python train.py --num_hidden_layers=13 --d_shared_expert=0 --routed_scale=5.66 --tie_word_embeddings=false --beta2=0.95 --max_seq_len=1024
Below are experts of layer 6 (counted from 0) of a mixture-of-experts language model. Rows are named router (the router's row for the expert), gate (a neuron's input weights, with its number), up (a neuron's input weights, with its number) and show model dimensions 0-127. Each number is 50 + 12 x the weight over its row's rms, rounded and kept within 0 to 99.
After each expert's rows: a language model's description of what the expert responds to. This comes from a sample of Wikipedia text that the model never trained on.

# expert 20
router:56 84 44 78 60 75 58 50 33 57 54 61 34 55 60 35 40 46 72 44 57 55 40 42 41 29 59 60 69 31 29 53 34 61 45 50 43 55 49 34 55 46 30 42 44 37 65 60 55 48 36 51 63 51 53 48 38 62 45 41 46 43 42 47 47 35 29 42 63 63 59 55 63 41 45 45 35 54 38 63 61 63 24 61 69 64 43 50 47 29 45 62 42 51 34 60 45 44 35 38 64 46 67 70 61 52 69 67 37 42 33 62 52 45 52 58 42 53 51 59 32 61 30 48 47 52 33 41
gate0:51 47 56 58 49 36 67 63 60 66 43 31 46 60 56 61 44 24 61 44 42 36 36 63 59 55 51 41 50 55 55 57 47 34 34 62 41 69 78 56 36 67 40 42 47 41 31 73 46 57 18 39 38 65 45 45 40 36 52 52 42 59 29 48 32 24 32 71 54 53 43 49 42 22 74 53 32 42 57 54 44 38 52 53 54 59 28 38 54 47 81 48 47 46 36 44 39 56 48 54 40 58 42 46 61 45 51 58 51 52 64 43 58 38 50 46 48 57 58 42 29 44 32 63 56 46 58 29
up0:34 41 39 76 41 46 50 59 52 44 46 59 56 33 25 45 49 34 67 44 45 46 47 54 53 43 38 61 45 50 38 56 36 60 49 43 62 26 74 30 24 53 37 48 60 27 55 51 46 36 60 68 42 63 27 41 44 35 57 63 40 55 56 53 52 34 47 52 59 66 50 48 35 36 43 53 46 75 24 33 36 41 36 63 55 53 43 64 50 59 61 45 60 36 54 35 60 68 60 33 52 37 53 42 69 55 43 45 52 64 35 37 40 23 49 54 26 64 51 43 45 39 66 43 64 44 56 66
What it handles: Consonant pieces in Latinate words. Word-start pieces such as exp, resp, comp, prop, and single p or c letters inside Latinate words, as in perplexed, perpetrators, manuscripts.

# expert 6
router:60 65 51 29 46 44 51 65 29 43 44 66 43 58 21 64 65 48 36 44 39 46 48 44 57 43 54 33 74 56 77 62 62 56 71 58 54 37 52 40 35 53 27 36 25 48 41 53 63 57 53 47 67 72 36 49 54 58 47 68 64 43 47 54 44 61 40 37 58 47 48 39 56 59 43 43 34 63 34 71 56 53 29 67 44 48 59 43 55 46 57 59 67 31 29 35 36 37 45 48 44 58 53 67 38 62 65 69 54 30 42 40 64 34 51 32 54 52 38 53 64 44 30 59 52 43 59 51
gate3:78 53 48 51 53 58 56 77 56 58 57 78 37 58 54 45 59 44 43 62 49 32 46 54 53 51 48 38 66 58 51 69 30 79 57 74 36 53 44 78 73 46 36 47 57 41 60 58 73 47 32 61 50 53 69 51 49 57 23 49 45 42 37 69 45 62 58 37 61 54 37 36 46 53 46 50 52 59 48 56 55 68 63 62 60 57 35 55 35 61 41 48 51 55 64 54 52 27 67 41 50 63 36 52 37 44 48 58 35 47 44 69 39 33 36 43 30 48 60 63 62 51 26 47 58 36 56 44
up3:45 31 51 46 46 36 58 55 43 57 60 45 51 58 25 51 24 38 41 59 60 56 58 39 47 41 51 61 47 59 46 61 57 53 56 49 35 40 50 25 45 30 52 63 53 38 28 45 58 50 60 48 32 30 39 55 27 60 78 48 47 64 60 43 43 49 76 39 30 58 76 49 54 47 72 35 44 40 52 55 43 41 55 52 46 93 44 34 38 33 40 74 62 39 51 49 73 42 47 48 41 52 52 45 47 34 44 57 50 53 38 30 67 51 52 38 60 48 46 49 39 34 61 64 27 49 49 55
What it handles: Mid-word stems, descriptive words. Middle pieces of ordinary English adjectives and verbs after a short opening, such as sat-is-fying, sat-ir-izes, priv-ile-ged, appro-x-imation.

# expert 13
router:57 57 63 61 60 65 55 62 64 39 39 42 53 37 55 47 69 44 45 49 58 37 38 41 60 66 57 33 46 35 42 41 51 41 30 53 69 40 76 53 62 63 59 46 52 71 51 78 33 66 21 43 47 39 31 45 51 75 48 29 38 45 53 51 54 46 43 43 49 22 41 50 58 66 52 63 65 63 54 58 39 39 52 28 55 27 55 51 53 57 50 56 55 42 72 60 64 54 35 47 35 41 31 46 58 53 38 44 48 56 44 51 34 73 29 57 55 57 73 57 44 43 62 50 51 60 25 47
gate19:43 67 47 58 51 46 48 52 59 35 64 52 66 33 67 58 68 65 56 48 42 44 42 44 59 51 57 38 33 37 52 78 55 46 53 60 39 48 67 30 60 47 66 42 55 60 31 57 44 48 50 55 40 56 63 51 58 70 57 40 50 58 41 65 67 54 42 58 47 47 56 51 76 16 55 67 52 71 60 56 55 47 47 57 51 62 59 52 41 62 51 71 58 42 45 51 55 22 63 30 40 49 24 45 52 32 41 38 45 38 53 65 38 54 59 63 68 63 64 51 67 66 86 43 65 59 64 56
up19:47 16 66 58 52 37 50 41 38 70 38 62 47 58 47 46 34 57 63 50 63 47 86 61 42 47 30 75 57 51 41 51 55 70 64 36 54 35 58 63 62 52 49 53 45 35 42 38 43 47 45 29 62 55 33 51 36 36 64 62 60 44 53 54 58 50 52 55 43 53 49 46 30 65 53 58 66 32 63 61 35 37 61 35 41 46 51 26 53 45 41 36 42 56 58 49 39 65 44 56 46 65 53 60 57 56 50 61 68 42 42 37 55 36 57 66 44 59 41 27 21 39 44 66 31 31 44 32
What it handles: Infobox field punctuation. Line breaks, brackets and field labels in infoboxes and lists, such as (age, (born, - Genus, - Species, - Born:, Synony-ms.

# expert 2
router:74 50 37 47 55 52 49 54 58 43 38 29 69 66 62 60 52 43 61 62 69 55 40 44 48 56 39 43 69 37 69 40 45 29 29 54 56 54 47 55 58 56 53 47 60 81 51 51 32 23 57 69 46 45 67 69 34 42 63 52 29 58 51 52 60 60 40 46 58 35 47 28 55 37 34 49 31 56 37 47 37 47 60 52 38 52 28 50 42 62 67 65 49 58 64 70 56 54 70 51 44 64 40 58 44 66 31 38 50 51 50 49 58 27 56 59 40 69 45 65 31 47 63 49 35 35 36 42
gate19:41 37 69 63 29 55 48 63 47 39 42 51 76 75 60 43 45 62 53 48 44 43 61 43 70 50 54 55 74 64 61 55 42 60 30 35 32 50 47 51 56 53 59 67 67 59 33 59 34 41 54 60 49 53 50 68 58 48 54 72 18 37 41 51 52 39 53 51 67 43 51 48 51 47 58 41 48 44 61 39 45 50 62 57 33 34 63 67 51 41 47 41 55 56 45 54 60 47 52 65 62 66 66 45 39 82 55 59 25 62 69 46 36 43 27 49 34 59 42 33 66 57 40 44 55 49 19 53
up19:60 48 42 34 83 24 35 59 37 55 46 50 32 45 67 45 77 62 65 59 55 47 49 53 58 43 57 48 50 46 65 35 25 67 44 49 40 49 54 38 40 52 38 48 72 61 23 80 54 53 43 49 45 57 54 77 41 56 52 27 52 48 30 48 67 44 57 60 54 47 47 32 27 50 50 34 53 48 44 44 46 59 63 46 49 59 50 71 40 37 66 51 35 56 55 61 31 49 47 61 39 65 58 59 42 38 36 66 56 53 72 45 47 46 56 22 58 49 32 40 36 53 67 48 48 48 45 56
What it handles: Table and section structure. Pipe separators, table divider rows and line breaks in Markdown tables, plus section-heading words like Plot, Achievements, Doubles, Career.

# expert 26
router:37 40 42 41 29 42 56 76 50 46 47 29 43 43 65 52 35 40 51 33 69 71 57 33 37 49 51 29 35 42 41 59 55 55 65 56 62 40 51 39 35 36 58 46 59 50 41 52 55 77 60 54 53 67 48 58 56 42 39 47 62 50 48 42 38 55 41 40 59 46 57 39 41 67 59 77 55 31 75 33 57 53 37 65 39 41 67 43 41 52 27 73 43 41 57 55 56 40 66 64 48 49 51 42 70 28 37 44 43 49 68 36 55 52 41 51 61 22 51 42 67 47 37 48 56 78 46 53
gate3:71 55 46 52 32 28 32 45 55 58 36 59 44 63 73 62 56 65 45 28 54 54 67 52 30 65 29 67 50 74 38 58 49 36 53 73 36 53 48 71 58 61 51 48 39 45 39 67 65 59 56 42 59 60 47 62 42 40 52 37 54 66 64 50 48 53 47 32 71 49 78 45 54 49 38 72 44 41 45 59 71 33 53 52 62 52 48 59 64 58 34 40 32 47 62 24 55 45 64 44 45 58 69 47 59 49 52 62 49 42 39 50 38 21 63 61 37 54 47 48 40 52 38 62 35 54 42 61
up3:46 31 52 61 31 33 33 60 36 34 56 50 45 63 34 31 50 39 49 49 60 61 54 62 36 46 40 65 58 47 54 50 64 45 48 63 47 78 72 46 49 42 56 55 48 46 49 27 61 43 85 39 41 64 46 62 64 35 70 31 48 62 67 60 42 42 37 39 65 36 49 69 52 40 70 60 52 44 53 39 36 35 41 42 49 63 33 53 37 60 41 43 42 42 49 58 46 34 68 48 29 46 51 60 63 47 56 45 55 42 46 62 59 59 60 57 55 47 43 43 57 45 36 48 61 25 27 86
What it handles: Country and region names. Country and region names and their pieces, such as India, Africa, Carolina and Punj-ab, plus the syllables ab and an after K, as in Kabir.

# expert 30
router:31 49 46 47 55 49 38 40 44 61 35 60 28 54 65 19 39 49 50 34 38 67 61 48 48 31 75 67 56 48 30 65 47 40 69 59 40 58 56 45 60 50 39 35 45 30 40 70 60 35 48 42 49 40 52 72 41 39 44 55 56 68 45 36 46 45 49 57 38 57 39 38 48 32 46 45 48 43 44 59 61 58 46 67 46 46 58 27 67 36 36 77 76 54 67 68 51 37 48 43 48 49 44 70 46 47 69 58 66 44 67 55 59 57 32 37 58 43 40 59 38 79 55 64 59 56 52 55
gate0:35 44 79 35 54 23 37 60 49 56 52 71 60 44 68 44 52 64 52 34 42 48 45 41 72 56 54 56 69 45 37 58 42 52 43 66 40 57 48 43 60 40 61 67 52 59 59 68 71 51 61 36 59 46 45 70 57 46 68 52 40 67 60 54 44 45 51 62 40 53 54 45 41 49 29 46 56 48 55 55 29 66 49 70 56 46 45 55 42 58 54 42 60 66 63 57 34 33 53 36 69 46 37 15 36 64 67 42 34 36 62 56 40 29 51 37 53 31 47 54 44 57 79 50 68 48 33 56
up0:45 49 65 66 41 52 32 52 55 50 76 22 38 56 48 42 35 59 57 61 51 55 63 13 55 71 29 47 50 42 41 56 44 52 57 34 36 45 40 42 57 47 38 48 40 63 68 45 44 54 67 32 51 52 29 53 48 44 32 60 55 60 46 51 62 44 36 50 49 51 39 32 66 44 48 50 57 45 35 53 66 53 60 47 66 21 54 50 34 72 31 38 59 70 42 51 49 62 44 65 40 55 58 46 36 30 50 45 26 59 60 77 56 44 41 42 66 47 55 47 26 50 48 68 50 64 60 55
What it handles: Consonant word pieces. Short consonant clusters inside Latinate or compound words, such as retro-f-itted, interdisc-ip-linary, land-f-all, with-d-rew, con-vent-ion.

# expert 23
router:51 52 36 44 63 41 53 49 38 38 60 52 44 28 35 54 43 40 50 44 48 73 29 35 30 70 38 46 41 40 45 53 54 46 60 58 55 41 57 37 48 40 64 54 54 41 67 62 57 69 71 56 58 34 53 66 44 52 38 64 50 67 71 50 44 49 18 38 76 35 59 64 35 42 43 63 57 64 58 66 54 63 49 61 56 57 53 48 47 57 65 55 21 45 54 41 39 37 54 51 29 54 65 60 57 35 65 69 29 37 45 40 52 63 30 28 45 41 67 63 47 44 30 51 44 64 65 41
gate1:50 82 40 47 48 51 42 31 33 33 55 43 45 49 59 35 61 60 58 52 30 45 32 45 45 58 47 47 63 47 36 45 80 58 45 34 41 49 53 45 40 40 53 59 51 68 32 52 40 45 41 24 31 32 49 36 62 45 32 59 44 45 54 41 56 47 58 54 39 53 39 61 36 39 52 80 55 63 37 79 53 45 28 36 57 73 68 27 43 62 50 38 24 70 65 58 42 68 45 63 56 58 41 56 41 39 54 45 44 41 53 52 55 49 51 40 47 31 44 42 33 47 49 42 62 35 39 48
up1:61 56 47 29 50 54 46 44 62 44 58 55 50 64 77 64 67 57 56 50 49 53 56 55 66 53 36 37 69 49 45 77 38 69 68 45 55 25 39 52 33 47 50 54 52 53 52 57 52 47 58 18 40 40 35 33 39 46 41 68 42 52 72 60 49 55 73 48 55 48 56 45 40 36 41 44 40 60 49 48 52 45 25 49 58 65 64 58 39 48 67 54 37 37 64 66 35 68 45 47 36 54 50 67 50 49 56 51 44 63 65 45 49 63 81 57 56 42 44 77 51 74 58 48 63 77 33 51
What it handles: Surname and place endings. Ending pieces of surnames and place names, such as -ić, -burg, -ton, -ham, -son, -ov, often before a comma or a table pipe.

# expert 25
router:49 52 37 61 36 29 61 37 50 79 34 64 42 44 51 51 59 75 43 51 42 56 49 46 68 35 66 48 48 32 48 34 36 62 50 46 53 57 46 45 45 60 30 57 67 37 54 44 52 65 57 65 43 59 61 65 49 49 52 34 49 43 65 46 65 28 53 52 34 44 24 60 42 47 35 38 36 55 23 54 61 53 27 61 51 68 62 52 59 38 51 57 37 33 49 55 48 64 72 38 65 63 36 62 57 32 57 62 30 50 43 71 48 66 51 46 51 34 44 63 67 61 58 49 20 46 50 36
gate0:62 60 32 42 32 48 64 50 62 50 34 33 60 62 64 44 57 49 46 48 40 63 57 50 44 45 52 56 56 43 68 59 58 56 48 54 60 57 59 49 49 64 70 43 43 61 49 61 49 56 58 44 36 50 64 53 79 66 39 30 25 56 73 53 74 60 25 61 46 31 29 56 52 45 55 68 50 56 60 78 63 47 55 31 46 72 57 60 44 57 48 56 48 20 60 50 47 56 50 30 56 42 44 68 52 47 78 59 35 34 45 59 55 53 77 44 53 58 55 42 53 66 40 47 75 60 47 60
up0:56 63 34 51 57 58 54 33 49 35 60 38 41 54 34 57 45 53 65 67 39 46 36 78 47 48 63 43 63 53 50 52 63 35 38 51 43 55 38 37 47 39 51 60 54 67 63 46 53 75 34 50 34 53 69 38 36 49 53 50 30 45 41 56 51 40 46 45 45 44 54 65 78 42 56 45 78 72 69 48 42 55 44 40 43 36 25 45 62 40 40 64 60 60 57 53 64 49 55 66 45 41 66 34 44 38 47 43 61 14 42 33 45 55 57 41 56 18 42 52 44 45 34 47 42 27 63 55
What it handles: Latinate stem pieces. Inner pieces of Latinate word stems before endings like -ate or -ation, such as Ord-n-ance, sim-ul-cast, investig, educ, gradu.

# expert 9
router:40 59 43 31 45 54 53 56 62 27 53 50 42 50 55 54 51 45 71 77 50 52 60 15 64 62 45 69 38 56 37 71 29 57 48 65 55 34 51 37 42 18 49 36 50 61 65 59 71 43 58 48 55 45 41 51 46 48 62 61 70 44 59 41 62 61 39 42 50 55 68 45 49 26 56 47 73 55 55 44 40 61 48 44 46 26 58 54 51 42 57 31 28 36 31 39 56 46 52 27 65 71 55 41 44 46 49 65 43 61 65 45 43 52 40 41 47 43 41 54 63 53 29 70 41 45 63 60
gate3:72 63 44 53 54 77 43 39 47 34 82 44 39 56 41 56 61 45 52 50 66 61 52 47 72 45 60 57 57 56 62 60 36 52 52 52 52 74 60 25 63 72 38 47 52 67 54 49 41 56 53 42 60 45 50 62 57 59 68 44 41 33 56 53 25 69 48 52 48 64 55 32 48 51 57 44 48 51 56 64 49 74 44 43 12 44 60 46 35 66 53 45 60 52 53 44 64 37 49 71 54 39 60 56 61 39 23 69 39 62 47 62 56 53 46 43 56 50 47 54 74 73 40 33 57 59 36 43
up3:38 39 38 39 54 30 30 47 48 53 31 55 66 54 51 16 47 47 54 61 68 53 55 56 42 50 34 51 74 42 51 39 42 56 35 42 41 33 31 57 45 61 28 57 43 22 62 47 36 49 57 52 60 46 36 65 51 43 44 36 51 56 63 23 66 13 41 42 52 54 44 68 49 47 44 74 30 60 61 68 43 47 70 53 68 40 63 43 60 64 56 38 41 64 46 44 44 62 53 37 55 55 50 49 53 55 61 39 31 32 60 45 58 61 48 32 71 53 57 58 56 48 48 68 59 49 48 47
What it handles: Name pieces after L. Second piece of proper names in sports tables and result lists, often after L or W, as in L-is-bon, L-el-a, L-ia-oning.

# expert 29
router:41 40 42 38 55 57 64 44 58 53 36 68 46 40 53 53 12 42 45 37 56 74 61 35 50 67 42 59 30 47 51 46 52 69 38 26 39 39 34 44 45 29 57 59 66 60 57 49 41 59 45 39 64 41 56 49 55 54 33 50 52 41 51 51 48 52 63 57 40 55 50 77 50 66 71 47 50 41 73 55 52 77 55 37 40 44 49 57 58 35 36 39 40 45 36 34 57 42 34 66 53 44 62 23 39 62 60 70 41 55 51 33 50 63 54 70 60 60 82 51 37 45 60 47 59 50 66 53
gate3:66 51 41 47 44 43 51 55 46 39 55 58 58 48 50 74 43 64 64 50 25 57 31 60 17 44 39 62 43 19 35 61 38 62 55 40 67 46 55 50 60 52 62 67 51 64 35 72 72 60 46 58 53 37 44 51 26 62 47 39 47 50 44 39 56 63 45 40 66 36 39 36 50 45 30 49 56 31 41 44 53 33 62 39 80 68 59 32 41 35 55 55 58 67 58 57 58 53 57 41 50 40 59 48 56 47 31 44 60 21 61 58 47 28 46 51 47 57 67 54 62 45 57 64 51 40 30 55
up3:36 51 47 46 57 51 54 50 83 63 51 73 60 64 66 31 39 54 59 41 57 41 44 60 55 48 46 66 50 26 23 61 40 38 41 47 62 61 84 59 32 64 49 82 33 58 66 57 50 41 49 68 38 57 42 56 55 41 50 59 66 59 55 36 50 54 33 63 62 56 35 37 68 57 47 50 54 34 52 41 58 47 65 45 54 52 35 68 71 44 40 49 50 44 35 47 49 45 47 43 73 62 42 52 48 51 48 49 41 73 61 48 58 76 56 54 57 78 58 68 59 68 41 50 55 47 63 59
What it handles: Common first names. English given names such as David, William, Robert, Alex and Adam, usually just before a surname in prose, lists or tables.

# expert 3
router:43 49 40 48 52 59 58 40 71 41 53 56 55 41 53 55 22 51 47 32 54 73 65 33 42 67 49 68 28 43 55 47 58 67 49 31 51 46 37 40 49 27 54 60 59 55 51 53 34 65 44 43 63 54 54 43 50 60 27 53 51 47 55 47 54 50 59 54 39 52 41 78 42 61 75 56 50 38 70 60 51 74 49 33 44 39 48 45 45 33 42 47 41 51 29 39 52 45 26 63 56 33 61 23 35 67 42 65 43 56 61 39 42 65 59 64 59 64 81 57 42 53 55 43 60 42 76 49
gate0:61 59 35 43 59 48 41 55 49 59 49 46 70 46 65 24 51 51 50 41 52 43 47 51 45 59 50 46 75 53 62 65 41 55 47 74 36 58 53 54 57 48 39 36 52 36 40 44 33 66 52 60 47 29 56 52 30 40 54 51 41 58 67 35 25 34 26 53 32 54 41 50 50 35 55 59 42 40 52 30 47 48 32 62 51 66 73 54 47 50 59 56 61 70 70 43 40 46 70 71 45 39 81 52 58 59 46 70 75 50 36 64 47 52 61 30 43 54 35 42 55 50 53 42 58 52 14 48
up0:62 56 40 70 66 59 64 58 45 44 33 37 53 48 43 70 68 43 44 69 44 54 54 48 70 43 47 58 29 51 54 42 57 54 55 46 45 37 47 45 51 43 46 44 39 45 63 45 56 27 38 46 49 59 50 43 54 71 27 61 34 59 63 44 74 45 51 44 68 29 54 28 49 65 49 51 60 51 50 54 58 46 43 66 56 50 17 83 51 47 56 27 47 51 49 59 52 53 33 27 53 54 39 22 50 57 36 40 41 45 54 62 61 34 39 67 62 71 36 40 39 79 55 51 42 58 62 33
What it handles: Lowercase name-initial pieces. Single-letter word starts inside taxonomic binomials, surnames and foreign names, such as the l of luteolineata, p of pallida, G of Gaffigan.

# expert 15
router:39 42 41 40 55 59 63 44 62 48 38 66 46 38 53 54 14 43 46 36 52 75 65 36 45 66 47 58 31 48 54 40 54 69 39 28 40 44 32 47 45 31 55 58 67 59 52 49 40 60 47 39 64 45 55 47 56 56 32 50 55 40 51 48 49 50 63 56 42 52 49 77 49 65 71 48 47 43 72 55 51 77 49 38 38 42 47 54 56 32 36 40 38 44 34 34 60 43 30 68 54 40 64 24 38 61 58 71 41 55 54 34 51 62 53 68 60 57 80 50 35 47 60 46 57 45 71 53
gate1:48 55 43 56 52 48 47 30 77 44 58 38 49 70 64 50 73 61 70 49 42 75 42 48 47 45 39 51 45 58 34 58 49 48 55 42 41 44 60 25 60 39 58 55 32 51 40 46 55 52 55 37 46 42 28 62 62 62 64 52 55 70 40 43 93 58 42 35 65 44 43 22 48 45 55 52 50 36 56 57 51 40 36 66 57 60 51 42 63 47 57 62 40 61 51 60 53 38 49 45 62 96 34 36 51 44 41 57 61 47 54 46 52 60 58 39 62 41 68 50 45 36 42 29 39 54 59 38
up1:42 50 61 58 19 63 42 48 57 54 33 42 77 56 50 60 60 54 51 52 47 63 62 44 41 27 52 55 34 48 46 41 39 67 47 34 42 52 32 72 58 54 49 54 54 38 40 72 68 65 44 61 47 41 54 63 31 38 70 60 36 34 68 55 65 36 68 58 47 38 57 48 59 67 40 53 39 56 62 66 53 47 46 81 61 23 59 38 48 53 50 70 50 52 44 50 36 66 30 43 66 58 41 45 64 57 73 51 46 54 43 54 73 47 54 63 71 36 56 32 68 44 47 59 51 43 56 51
What it handles: Table cells, route junctions. Table separators, numbers and commas in score and result tables, plus word starts like conc in route-junction lists (Northern end of WIS 54 concurrency).

# expert 10
router:37 40 41 39 56 60 62 44 59 49 38 65 46 37 53 54 13 42 45 36 54 72 63 34 47 66 44 59 30 48 53 41 53 71 38 26 40 40 32 45 45 29 53 58 66 58 52 48 41 62 46 40 61 45 56 46 55 54 32 48 54 37 50 49 47 49 62 54 42 52 48 77 48 65 71 44 47 42 70 52 48 78 48 38 38 42 48 53 56 32 34 40 40 42 33 33 58 43 29 67 53 39 61 24 40 61 59 70 38 53 51 32 51 60 53 68 60 57 80 50 36 45 59 45 59 45 69 53
gate0:57 48 50 48 52 44 59 63 62 58 39 80 46 48 53 68 41 71 48 64 36 52 52 62 41 43 40 66 69 41 52 53 33 46 49 52 43 42 68 45 45 44 84 41 63 59 59 62 49 48 39 65 59 48 73 52 33 50 46 44 68 62 36 66 45 46 56 41 40 69 42 44 61 34 55 40 71 40 56 51 45 67 74 68 63 52 59 63 48 64 67 46 63 57 42 58 45 55 70 62 49 42 87 47 71 65 42 27 55 40 44 29 46 48 53 69 55 44 50 39 47 40 50 43 58 60 49 24
up0:79 52 37 79 48 41 51 49 68 52 42 78 56 75 49 50 46 48 53 62 48 25 59 55 63 52 48 60 53 36 60 55 33 64 39 41 38 54 37 32 36 47 43 33 67 57 51 48 58 45 46 50 59 54 57 56 61 44 39 45 51 59 41 47 29 61 45 43 39 65 23 44 59 36 42 40 67 52 68 64 41 69 53 67 66 42 63 55 44 60 69 57 51 41 52 66 58 61 61 47 45 80 58 53 44 76 52 21 45 51 53 31 41 60 55 50 50 59 52 32 62 64 56 49 28 63 54 48
What it handles: Markup and list fragments. Pieces inside code, LaTeX, taxonomic authorities and film or book lists, such as line breaks closing table rows, 2-005 in years, m-ath.

# expert 5
router:52 64 63 68 48 43 58 54 38 77 74 40 37 53 36 66 52 41 70 48 46 56 34 61 35 53 56 40 39 27 46 52 61 27 46 47 51 68 45 63 63 69 40 25 52 61 45 66 42 56 45 43 41 46 60 42 48 57 66 64 24 53 35 52 67 60 39 64 46 49 58 57 54 61 52 61 55 72 38 44 47 26 54 34 56 36 49 22 42 47 44 40 69 63 50 35 51 69 50 40 52 45 46 62 55 40 31 31 67 53 53 43 49 53 35 61 33 77 43 61 46 38 55 55 41 31 53 43
gate1:35 57 58 43 50 59 39 70 47 44 43 36 61 73 61 61 67 72 51 42 51 36 35 42 72 41 63 54 73 64 32 45 49 56 57 46 50 54 69 45 60 63 42 46 66 30 34 62 67 39 48 48 74 49 47 15 47 64 61 63 60 43 63 61 59 30 59 50 55 63 56 60 48 57 61 63 63 47 62 40 20 65 57 53 42 38 21 34 29 31 44 56 45 49 41 66 60 44 31 54 55 33 69 46 55 26 46 52 52 50 37 48 43 51 55 41 43 53 49 37 65 46 47 50 51 49 45 46
up1:51 45 51 34 54 45 42 41 68 59 40 67 44 36 44 50 19 49 37 75 28 51 54 41 69 66 46 54 68 51 45 39 23 60 52 45 53 45 37 75 64 60 34 35 57 49 45 42 40 42 54 50 61 44 65 62 60 34 51 37 66 51 26 54 46 48 64 51 48 70 50 63 61 67 52 43 31 66 48 62 48 73 46 81 47 52 75 44 54 36 60 55 60 57 45 45 50 44 47 62 51 64 56 77 46 44 61 53 42 57 46 34 63 73 78 41 52 50 47 64 45 53 34 47 41 42 47 62
What it handles: Infobox field values. Separators after infobox field names, such as the colon in Basin size: or Length:, and degree, minute and second marks in coordinates.

# expert 31
router:41 34 45 40 58 45 55 66 39 54 53 31 61 46 47 60 41 58 59 59 49 33 64 59 68 61 48 52 34 60 45 43 59 55 65 58 52 60 48 65 70 31 60 76 60 45 37 31 43 62 66 41 70 74 32 32 52 72 73 70 44 56 52 51 36 34 44 59 56 56 40 56 46 46 49 70 39 59 60 42 38 66 57 33 58 67 41 64 45 33 59 48 54 70 43 39 36 40 34 57 37 35 56 50 38 70 67 47 21 57 65 28 48 65 44 62 29 48 52 44 61 53 49 43 40 48 47 56
gate1:46 36 52 41 43 42 59 64 43 62 50 34 40 55 53 66 50 45 69 44 47 64 34 63 71 53 16 37 34 41 49 69 71 52 28 39 65 47 68 47 70 30 48 40 38 60 50 40 48 40 33 40 41 53 45 26 50 44 46 57 57 44 57 43 41 26 51 44 46 39 46 40 66 68 52 55 54 67 43 61 57 52 40 53 84 52 59 57 24 41 54 41 50 58 49 32 48 33 46 33 41 49 31 42 52 50 39 49 45 67 52 61 38 43 36 41 48 35 32 59 53 38 38 47 67 33 27 41
up1:64 62 55 37 65 58 49 56 50 37 40 68 55 37 50 46 39 50 45 65 47 39 60 60 27 40 51 57 66 56 73 53 48 36 51 65 49 61 42 64 47 57 46 55 60 58 43 46 50 53 59 53 27 61 54 65 51 43 70 76 64 55 57 36 56 73 42 39 80 67 44 51 41 53 24 41 28 30 76 42 64 34 53 38 35 61 54 67 40 48 25 84 67 26 40 55 48 57 63 47 37 47 41 59 49 31 60 65 53 55 58 39 55 51 57 50 40 38 55 62 43 56 60 49 52 42 58 46
What it handles: Possessives, articles, conjunctions. Possessive 's after names, and articles, conjunctions and pronouns such as a, an, and, his, her, like Taylor's son, served as a.

# expert 18
router:53 56 39 57 50 32 52 38 73 49 35 59 65 39 42 63 32 49 55 40 73 57 54 52 50 54 46 75 40 31 68 56 46 52 42 44 52 36 33 47 48 43 55 39 50 67 55 52 35 59 49 48 59 50 44 66 43 55 29 37 31 38 48 45 50 48 51 62 59 32 58 57 58 56 67 59 42 75 71 33 56 63 55 60 59 39 53 33 53 52 27 44 36 71 30 22 40 47 51 46 61 56 45 37 48 41 53 75 70 46 65 34 46 50 41 80 71 62 58 60 38 60 63 67 44 36 39 49
gate3:64 45 23 50 48 29 52 43 65 56 59 67 45 47 48 54 68 63 70 44 65 62 47 54 55 25 50 62 54 30 57 68 49 47 31 57 43 47 46 41 64 48 46 42 42 50 40 47 53 56 38 74 60 42 37 60 34 55 53 46 40 33 40 71 48 49 54 56 63 71 55 27 38 63 51 57 43 55 39 59 63 53 49 47 56 68 70 48 40 51 34 39 61 60 73 36 30 62 56 20 33 64 50 64 35 36 47 65 60 82 53 71 63 51 47 48 43 46 34 34 47 40 43 59 48 51 43 32
up3:56 52 70 16 42 44 45 33 70 56 54 31 48 43 36 44 46 46 58 64 32 38 57 39 45 59 52 38 42 62 26 41 45 57 70 44 36 39 55 51 49 45 65 69 53 40 50 61 51 33 64 43 36 44 52 53 49 59 55 52 48 52 32 49 48 60 57 51 46 56 55 56 48 46 41 57 13 22 47 37 56 47 71 44 34 29 33 45 63 39 65 47 48 45 61 45 70 39 41 66 52 38 30 60 54 36 44 34 20 70 69 44 51 39 33 49 58 30 52 66 40 62 51 49 57 55 61 63
What it handles: Infobox list items. Dash-led list items and units in place infoboxes and census text, such as - Postal code, - Density, sq mi, UTC, poverty line.

# expert 8
router:59 37 73 47 34 42 52 62 51 71 47 54 63 34 33 43 52 56 60 68 40 43 32 69 73 62 46 58 58 51 51 44 68 33 58 66 35 72 60 67 32 42 68 52 52 32 62 43 29 70 43 31 55 46 47 31 50 45 52 44 48 36 38 35 48 44 30 62 50 62 50 38 57 47 46 40 77 58 59 56 50 30 57 59 67 55 48 59 43 47 58 68 46 77 57 68 51 69 42 55 51 39 53 28 44 60 59 38 70 58 41 49 65 32 60 39 30 57 58 49 56 45 51 56 45 48 55 71
gate0:57 47 28 54 63 71 33 52 46 57 43 64 48 39 47 45 29 46 58 50 46 47 42 40 35 61 62 44 37 49 44 45 35 39 46 66 45 41 52 52 56 60 18 40 36 58 47 51 61 75 36 59 21 58 37 49 41 45 46 41 48 58 37 65 36 40 47 43 36 50 37 50 42 52 26 30 64 28 52 36 36 35 21 57 54 47 49 50 69 38 53 53 51 42 50 57 51 47 68 61 52 57 36 47 48 45 46 23 51 48 34 54 53 49 47 54 40 52 57 49 76 36 40 47 66 27 44 09
up0:39 56 63 49 31 27 79 65 43 60 62 51 50 44 55 61 67 57 54 58 56 44 47 51 72 48 36 72 50 39 51 43 82 56 38 44 60 59 49 56 37 57 41 66 66 44 38 57 49 50 62 50 59 58 41 51 50 60 47 55 37 70 60 46 62 74 57 49 71 51 59 51 38 45 56 74 51 49 70 57 43 57 49 41 56 50 41 36 34 35 58 49 59 44 34 47 63 55 46 42 56 68 63 52 37 60 38 62 47 58 62 08 44 53 43 61 44 27 39 37 25 60 57 76 42 60 49 61
What it handles: Prepositions after verbs. Prepositions such as of, in, to, from, by the, into, right after verbs or participles like native, belonging, constructed, described.